From a checkpoint of a small mixture-of-experts model trained on Wikipedia: 92.9M parameters, 515M tokens.
Below are experts of layer 2 (counted from 0) of a mixture-of-experts language model. Rows are named router (the router's row for the expert) and show model dimensions 128-255. Each number is 500 + 25 x the weight over its row's rms, rounded and kept within 0 to 999. Numbers have three digits each.
Before each expert's rows: a language model's description of what the expert responds to; "gets" lists some tokens that make up at least twice as much of what it gets as of all text. This comes from a sample of Wikipedia text that the model never trained on. Tokens count by the router's weight.

# expert 28
What it handles: Periods ending a sentence, often fused with the final word piece, such as ures., s., age.; also closing == heading marks.
gets: ".", "s.", ").", "===", " ==", "\"."
router:491515476530512453507500501467486498497466527478471500481484503477519484537512525479476539490501508548470513505490493514461490496501515547514554498472513531490477501480513519453439447492474475500505472468447513487507484484461523503448514517537491507482466465485532513507527513492528492527487476464507513493497549477491502520494463465502503485490483498536498470490478483542498535541463

# expert 41
What it handles: Prepositions of place and time before a noun phrase, mostly in and of, also at, during, near, as in located in.
gets: " in", " of", " at", " on", " In", "In"
router:493503472513496463520495511560532495527498507528496470482506503481494473461494478505473485528463521479530511482525501497504491513508497517511472522499483495479500497512501455481511490465494527541474521560542482494531488531519499494499544563509491487530483508512498525511482473494500518487503500443489483499542509508460458474551495491492526507504470460487488495487520509514546517486458

# expert 7
What it handles: Articles opening a noun phrase, mostly a/an after as, is, was, with, in, as in "worked as a consultant", "an anthem".
gets: " a", " an", " A", " the", "==", " The"
router:520465476482537507466519507538469478490451532495452507487534523498511463529490528482479507469517535536487541541501473467463541468527491473516506476529481480495520499494512528454490499518524502484497476555423534530526481492478531460472501491509455476555541528475504482494494511511451484499511494510480494516510509485482442503489486455510495483524511441518530497516501488517467564494519

# expert 15
What it handles: Words in sports and infobox headings and fields, like Apps, Team, FW, Champions, Games, the plural s in section titles.
gets: "s", "=", " team", " 0", "ers", " States"
router:508485477477527508485484495538486526505501541485468534494474495545513512480499501515489491466503499485502503521531527487529465511532505447522519480552486523490508509481492472453509513510492471471523518489529517498493502459566522493521444548540497507497464512479503515464528503465521487482473489466535478485493506491506516516531488511529513470505511514482500502510542450498516399500485

# expert 63
What it handles: Periods ending abbreviations or sentences, dashes, colons, dollar signs and brackets, often in tables, citations and taxonomy lists such as Cat.
gets: ".", " –", " -", " —", " =", "s."
router:508502457516477493494488508524459521502519511471492538534455537502520449531498515496502517487475519525502512588506503491490443508492516511503541513525514526466494529460486512452480493479482485557504500482492516462551494497520504522481515504527495513503517481475537506530491515475495490506534443486546475490497518526470520447489501496477505516479462487540506490499460513503479465520459

# expert 38
What it handles: Past-tense verbs and prepositions after he/she in biographies of athletes and artists, such as played, won, served, signed, "for", "with".
gets: " played", " for", " served", " won", " signed", " made"
router:511512523497533446480468491480534510503471519524521492507498454492535519471483579491511491501494516516514479496486504477554469505489496497523495506508509500518505498491485534522503540502492503445481509514513525556513508500536500429470494583550506504475474496512548481485499504457493511507503488435504489518514429476470507496584500524511491473481476478512464504500503486522497504450507

# expert 13
What it handles: The word the, also their, its, other, after prepositions like of, in, on, before a noun, as in "pushing the barge", "during the season".
gets: " the", " The", " other", " a", " their", "The"
router:497451525467509531439488486539494482464486464476478480449514494495468469545477448495503527488540497558485486502509477511520532470488488509518517523536462516474513501492500473482466509558535480461510500537504477521513517506452521500488536470506487485488485535520502519495461524519487479533524553530482516475522517486525465489458481491492518544516529485552561484482506497509484498519509

# expert 50
What it handles: Vowel and syllable pieces inside taxonomic, chemical and enzyme names in species and taxonomy lists, such as "Flavobacter-i-ia", "dehydrogen-ase", "brom-ine".
gets: "i", "o", "ri", "a", "is", "u"
router:524480501480484529512513536474510492457503446505508516517524517520491530512518529502481487486514520535476513481456461548454519467550522499474531478481531499482528501496469492507500441509480447500505511480495484509527482441476477556508460493450499500531523510544469489512506517569519503495494543484500500449477507507568517476507492478477482512488504518472524508500488525470503517506489

# expert 12
What it handles: Coordinating and, or, & and the linking of between listed nouns, such as Austria, Tuscany and, pieces of rock.
gets: " and", " of", " or", " from", " &", " than"
router:489516459476502489512521511515500480476535507465534471479496517468503485490519440501510512519491505542534502479509501520502531486493473547498472533469489468507488508514528437484511521476488510535461454536526496484555505514540476496468520473465492488533477526482467505470483529494463492453499505471503509549549479494475476438549478495503526542501516498474471523503519497502511498492486

# expert 52
What it handles: Line-initial dashes of bulleted infobox or list entries before field names, plus field labels like name:, Genus:, Developer:.
gets: "-", " -", "|", ":", "=", " •"
router:507525459500502510445462490506477479491519555532512495516501536514486502524526530500513474480500490488501559529482512503465517525504524517534531504547448503496486499479518466435480446516490492566507470509481483492538472527440534526533458528488471517529521507471501521515475501520482481493510458477528509539522536484492451500500505510491477511479524480542505488538497491514475526471483

# expert 27
What it handles: Digit pieces inside longer numbers in tables and data: years, codes, coordinates, times and statistics like 0.688, 1:01.11.
gets: "9", "7", "8", "6", "4", "5"
router:474486498486473502525499483550493485500528460475492514521518508498541467481485536492501487515452499545522501489536473516498485456496483490537478507571531484519524501537501532479503501524460488511522496461462521490565492470511493523520506496524545501457491483441525502447547463478527497540526494497525484505520502483498493552472492474473490510469564498510513512509523516505534513482424

# expert 14
What it handles: Pieces inside or ending technical words and adjectives, such as ic, ive, atic, etic in "antic-ollision", "projective", "genetic", and compounds like -like, -shaped.
gets: "ic", "ist", "ed", "al", "ive", "ric"
router:487490513496479547471500552436503505469533449498489484495464511469484531488527478482504508502506493500509484464471449501463507478474496478420508502493524513518483468467452455564488498528506501483473516455477487521534482486438469510509477443481494530511531492560462501517498495539497506499488528548488525480528501539538538496477495483460521556505536555503570531492474492516475477514555

# expert 18
What it handles: Separators and values in tables, infoboxes and coordinates, mostly slash, dashes, numbers, No., age, °N, as in 12 / (0).
gets: " /", " ", " age", "°N", " D", " No."
router:552474477502516453471509443513470503521513551489482514508563495492494477483512505487481511480500510500495508530524484546510476471534544507538541496496488499535499524490523498487480514482510489516512516530484510443540500537483510487492492516499496514530488521498501462474535498515500524502525476505526498485513510488441487510497504497463526490511517543542498512509507487528474532493497

# expert 51
What it handles: Lone capital letters inside acronyms or starting split names, such as USPTO, ADCON, CB, and initial letters of surnames.
gets: "C", "P", "D", "T", "R", "M"
router:496523508507518506535530501498491489495494514455456525531477468524506458474486468535498509534460492495475519532517537491471510491531508472529555483543491504508516514493526482495466529474505522510516464510466513451497525485471489508504457432467560514566497513508503476529518494517512533516508500517464476509494528485521478561474492502477512508478526488517533489513520474491511498506477

# expert 23
What it handles: The article the and possessives after a preposition, before a noun, such as in the, for its, his, TIFF's.
gets: " the", "'s", " his", " its", " their", " her"
router:493498565466530536465513435524484485464478535509480492482487508459469483509477475513475497484492490515526508514515515505507506468480507521543515489538503495455521526466543500464475483535502510481501521502483499483517489506484525489478516547492465481476449511496485522472499506503495493508508536503511502503517479477487470549516466489487511544533541464509545455490490510498480514482524

# expert 34
What it handles: Closing quotes after song or work titles and nouns for creative works, such as film, album, song, music, book, video.
gets: "\"", " film", " album", " released", " music", " song"
router:476489512514513469501514503405496516477467531483513507551503485509510492481501516476527527504522472429518486519472523466507483499554496506545514485470504465458510534450496502545498496508489521499541504512462458530465487501502510493519529470529512501504501483536490533464536486481521445483490481509509503496516526502482507530535474522490502527460485479552515480491458489556471521486501

# expert 0
What it handles: Prepositions and linking words governed by a preceding verb, noun or adjective, like concerned about, depending on, including, using.
gets: " with", " of", " on", " to", " for", " including"
router:503566539527497486512456536463526436486496490482497459470478505491498495462521510511501512498490501527496484445524520503478501495460476462485477595493479464457485500480496480493534503512511509532471469530475488515484536477499505483499491489507510508532521516529523494472536468496516505473496540514440501504524477511518537462520528525488560495463450490469472495498499483505486535469519

# expert 56
What it handles: Quantifiers and determiners before nouns, such as no, all, most, some, many, any, several, plus percent signs after numbers.
gets: " no", " all", " most", " any", " some", " many"
router:513520459540527475455524462535487519538504502490475521501502525509523502486479463479480525512513492518477503498544492500489517471473508454529515486515468503480523533498473522540482473535524476439494471504473500473525509497521512494489501431460494470487512478519469471522510508537515559540527487539490460505485501501473444506461514517477475494483477532563526506488530499546498456529543

# expert 36
What it handles: Pronouns starting a clause or sentence, mostly he, she, it, they, who, these, as in Beginning in 1600, he fought.
gets: " he", " He", " it", " It", " they", " she"
router:506458507438530516471502454561484490475461544530492483516494530468512491553511511483484512513494506545501542504539485466497545520541518522539527452542513488533500529500539561495450515486519503487506533490486491499471505538459520528439490495489481477494497545489495512481447474473504457479499476503484532530493515535476530522508471500491486474489496497534508511535468503508504549494461

# expert 9
What it handles: Month names in dates, comma-ended numerals like 1, or 8, in figures and tables, and "over" before quantities or periods.
gets: " over", " May", " October", " June", " August", " March"
router:506563423505513479513489464529497522527536529508484482501503524443522469478506470449484502499458521515519520497522494513526485543491513532533498517527512465510498501499485450516500447429493502553484559516489524489502457506497491452501503536545474495536482480475540511507487467482487548484536450493526488508515531488472500501507476484435516506473518465508586510527527537498509526523499

# expert 40
What it handles: Short syllable pieces inside names, especially an, ar, on after an initial letter, as in Aanandi, Tristan, Pattes-on, Chandrak.
gets: "an", "ar", "or", "on", "ed", "er"
router:550493505494520516466558512493531513492460505516491456497500548531471495516502495466492507479510477508510538481499522527439521484495522516486486477459486496536519472477504511484527517449513498513478478498561511506498499511500520499480474518489491537486569525478468507491531463477487515512502485535504497490500459493543490469471522488500473515491534455509520478500499469508506466530541

# expert 53
What it handles: Decimal parts and small numbers in coordinates, statistics tables and measurements, such as 9.1 m, .4, 57.3, 14 km.
gets: ".1", ".3", ".5", ".4", ".0", ".9"
router:501520489524512485513543466489469490499556487468466507504501472457518484484459441517510511498512511541485505479467482519508487498539531505540536495533508480490515462510446487501463496476532463480516526497448482493560477496500482524487489448495535486530531499481505469513525505525510528495520496482517468523498487530481494501472478520455483514476519506505534496496506516543535506512504

# expert 24
What it handles: Prepositions of direction, purpose or destination after motion verbs, chiefly to, into, through, towards, as in moved to, in order to.
gets: " to", " for", " from", " into", " in", " with"
router:484590492483489509491499510495500477517496543490563482488477496453500468454519486497521527498474544479470477492537513532503511530489505502489473566499468477465479498504464483503514542466467510466489504539509474535526518503527525491461533521518470498491497523511527503475511475482493472487551510469449497501539485522530467457550510505453512511506469484483438514523491507515531531490513

# expert 29
What it handles: Line breaks ending infobox or list fields, the word by in Studio album by and Preceded by, plus field labels like Born:.
gets: "\n", " by", " by:", " under", " By", " Born:"
router:534497501511506502505482546543513481500509542528486458506511488484518481509519505524490508491468522475481488491473503517429473554558521498503501560559442539464483505490508475434478496503486471529487478481520539520521508456476482461505496538504488479539527483495543544491498483482494485521515495499508494559532514499484490486548477519522481528530479492483470498511489514520543525535504

# expert 37
What it handles: Pipe separators between numbers in sports and statistics tables, plus time and count nouns after numbers, such as season, days, minutes.
gets: " |", " season", " years", " days", " games", " minutes"
router:504499466471488475482495461516471559508486530489501548522529507505538450514509494457498526467521479521482501553486487559538444536482509488525513499515525498518511502540487464470464528490495490487509513510469496494457469481500526495497505467527497508502489512467506516497488484497491460488518458471468463495503485504448491479466521523518492504490456497509473524512510502515457489513518

# expert 62
What it handles: Nationality and regional adjectives such as Indian, Roman, British, colonial, and -al/-ian/-ic pieces in place names like "Guatem-al-a", "Prefect-ural".
gets: "al", "ic", "ian", " American", " Roman", " Indian"
router:489503489477501528498516501566506532539520490532491484462504537517491493535529476488488458454505469525498510501491468502507533474537508466514503492477502504529518483502541483499451502470526463467428492498503511519571515497563509487486470485490484493509473491513509512514491456495483522536480510513540517462461480459538509534511542482508513473505538517478490493506536466459460443520544

# expert 2
What it handles: Commas and word-final pieces fused with a comma that close a list item or clause before and/which/including, such as "es,", "y,", "ings,".
gets: ",", "s,", "e,", "a,", "es,", "er,"
router:504463498512534533501495511491531505493444491488496498507533513507523474523534506493497485495494536477454503465470522497495535505581553526510508493504491481485499475511535509508544485464480499547487510489495469529474480531448503477525496487503479493562474479519490535443508488483492465489505413523510534478501518553520509531491486474478522490495514471490458490485485504483481564542451

# expert 4
What it handles: Line-break tokens ending rows in wiki tables, election results and lists; also rare tokens like MPC, www., emoji and Devanagari bytes.
gets: "\n", "\n\n", " *", " MPC", " www.", "|---|---|---|---"
router:518456456533481473474502529550466498521501541520513513504510486465474465503500522486502559434489460525483481536537504538503491500510514521501535528518502499519515504526479489454475481490477508564510487503485490496522483491540508530458532528509488477505528460461520504539541476547500507491529488479530497513483507488492497490520477531475475499491509537488521483523497500511442516516514

# expert 8
What it handles: Line breaks, mostly the second of a blank line, before section headings, new paragraphs or table rows, plus heading markers like "==C" and "===S".
gets: "\n", "===", "==", "====", "\n\n", "==C"
router:516418455512514491496508492544473474520512514476491496534495487482478503462490532502506512502521516511503538535510450476486525518503505496516528522549459502522481533490527488427488484523520502540488464493507493479524488506465482551515480518479457487526535478492496506472484482505456515490517447498506488499490510498515493551507472500510486487488524481518525520539504483511509514475476

# expert 44
What it handles: Short word pieces, often final y, ay, k, and words like record, fund, honor, as in "monarch-y", "minel-ay-er", "Kropy-vnytskyi".
gets: "y", "ay", " record", "k", "z", " Y"
router:504488519536477464529509501544526553481480508498479503518562516478528504496489526477515511500486535519495524492459499547530528493485509513510519515468537495478505511554537443516480511504482436471504490445503506505458497531460539510543506491441493516509513520505539500510492467473527524515519474517463522481503471540487507514466492487500495461504526518529504482503514513494496522536562

# expert 39
What it handles: Pipe starting a new table row after a line break, plus comparison and role words such as as, like, because, including.
gets: "|", " as", " As", " like", " called", "As"
router:548487507518545469461465513523468485491535552503474458474530503524497469548522509503506510505464481507459489511542496504491521532453533485538526495532447461496471527514507504482510460481527440557491484532520503508501500533474516481459470462522483552521505467513496503485502528536512508473508458497471494546563483521490468551496486513487505509472491515545492522512528494519488528478503

# expert 1
What it handles: Verb suffixes and past participles finishing a verb, often after was/he/to in narrative, such as pret-ending, inv-ading, withdrawn, moved, called, due.
gets: "ing", "ed", " up", "ated", "ating", " called"
router:493538560515520487511448535427524444493491447478516489498504478478494543492484534531498490507523491450477483440510471472557489488427500521477512524492504474518482504442473514523530521492479529484486524495520492557500503526500508467508498460506508519475511516522514458509507519496461504516528517533471507478514469495468547499527526505499483491452510488516426522482493471485504525468530

# expert 22
What it handles: Semicolons and closing parentheses ending list items or parenthetical notes, such as (born 1987), (Prescription only); or Gene Ontology term lists.
gets: ";", ")", ");", "),", " ;", "s;"
router:518496472527485498507520494498479515532516507481478534492499473456536479505545521465475515480502525527470537507467565525491481486535516530490509540509552493489490526480513481499503472455486438524481486487483516443499468531512513486464481515498495533516509499467517547475517511499534447481509519484504494544493507459457518509530484475488508501519509517532502474494507473524446535531471

# expert 55
What it handles: Hyphens joining compound words and ISBN digits, plus colons, dashes, open parentheses and prefixes like re-, anti-, multi-, as in Depression-era.
gets: "-", ":", " (", "/", " –", "s:"
router:489564503499509454477532485487476496512522545457488542489537509481532451508512525500499495475500504506458521510482515547453513518519524546526537497465477505451472505491473497494480475482502473484462490472456529474557456562460498504536504467501473522540518530471498513514489499505529480515494476502491506509499558499461486512481527466468536517488510517520512486495498515530469542493507

# expert 25
What it handles: Middle or end pieces of unusual personal and place names, often after a capital initial, such as Jo-es, Ke-es, Sh-y-iak, M-aki.
gets: "s", "es", "e", "as", "o", "os"
router:517516529489501504505530473521492503507466506509501481522467524533475475475480486509472515503492511458501506542492522503512484487505481472478485457465494499500498498498524546469546523492487556519536544540582497491506519480548515502532497581487502480484485513454538497498476487468517443475496487502505497522503524501507524502469510501526474484490488459477480500491527525459514475535391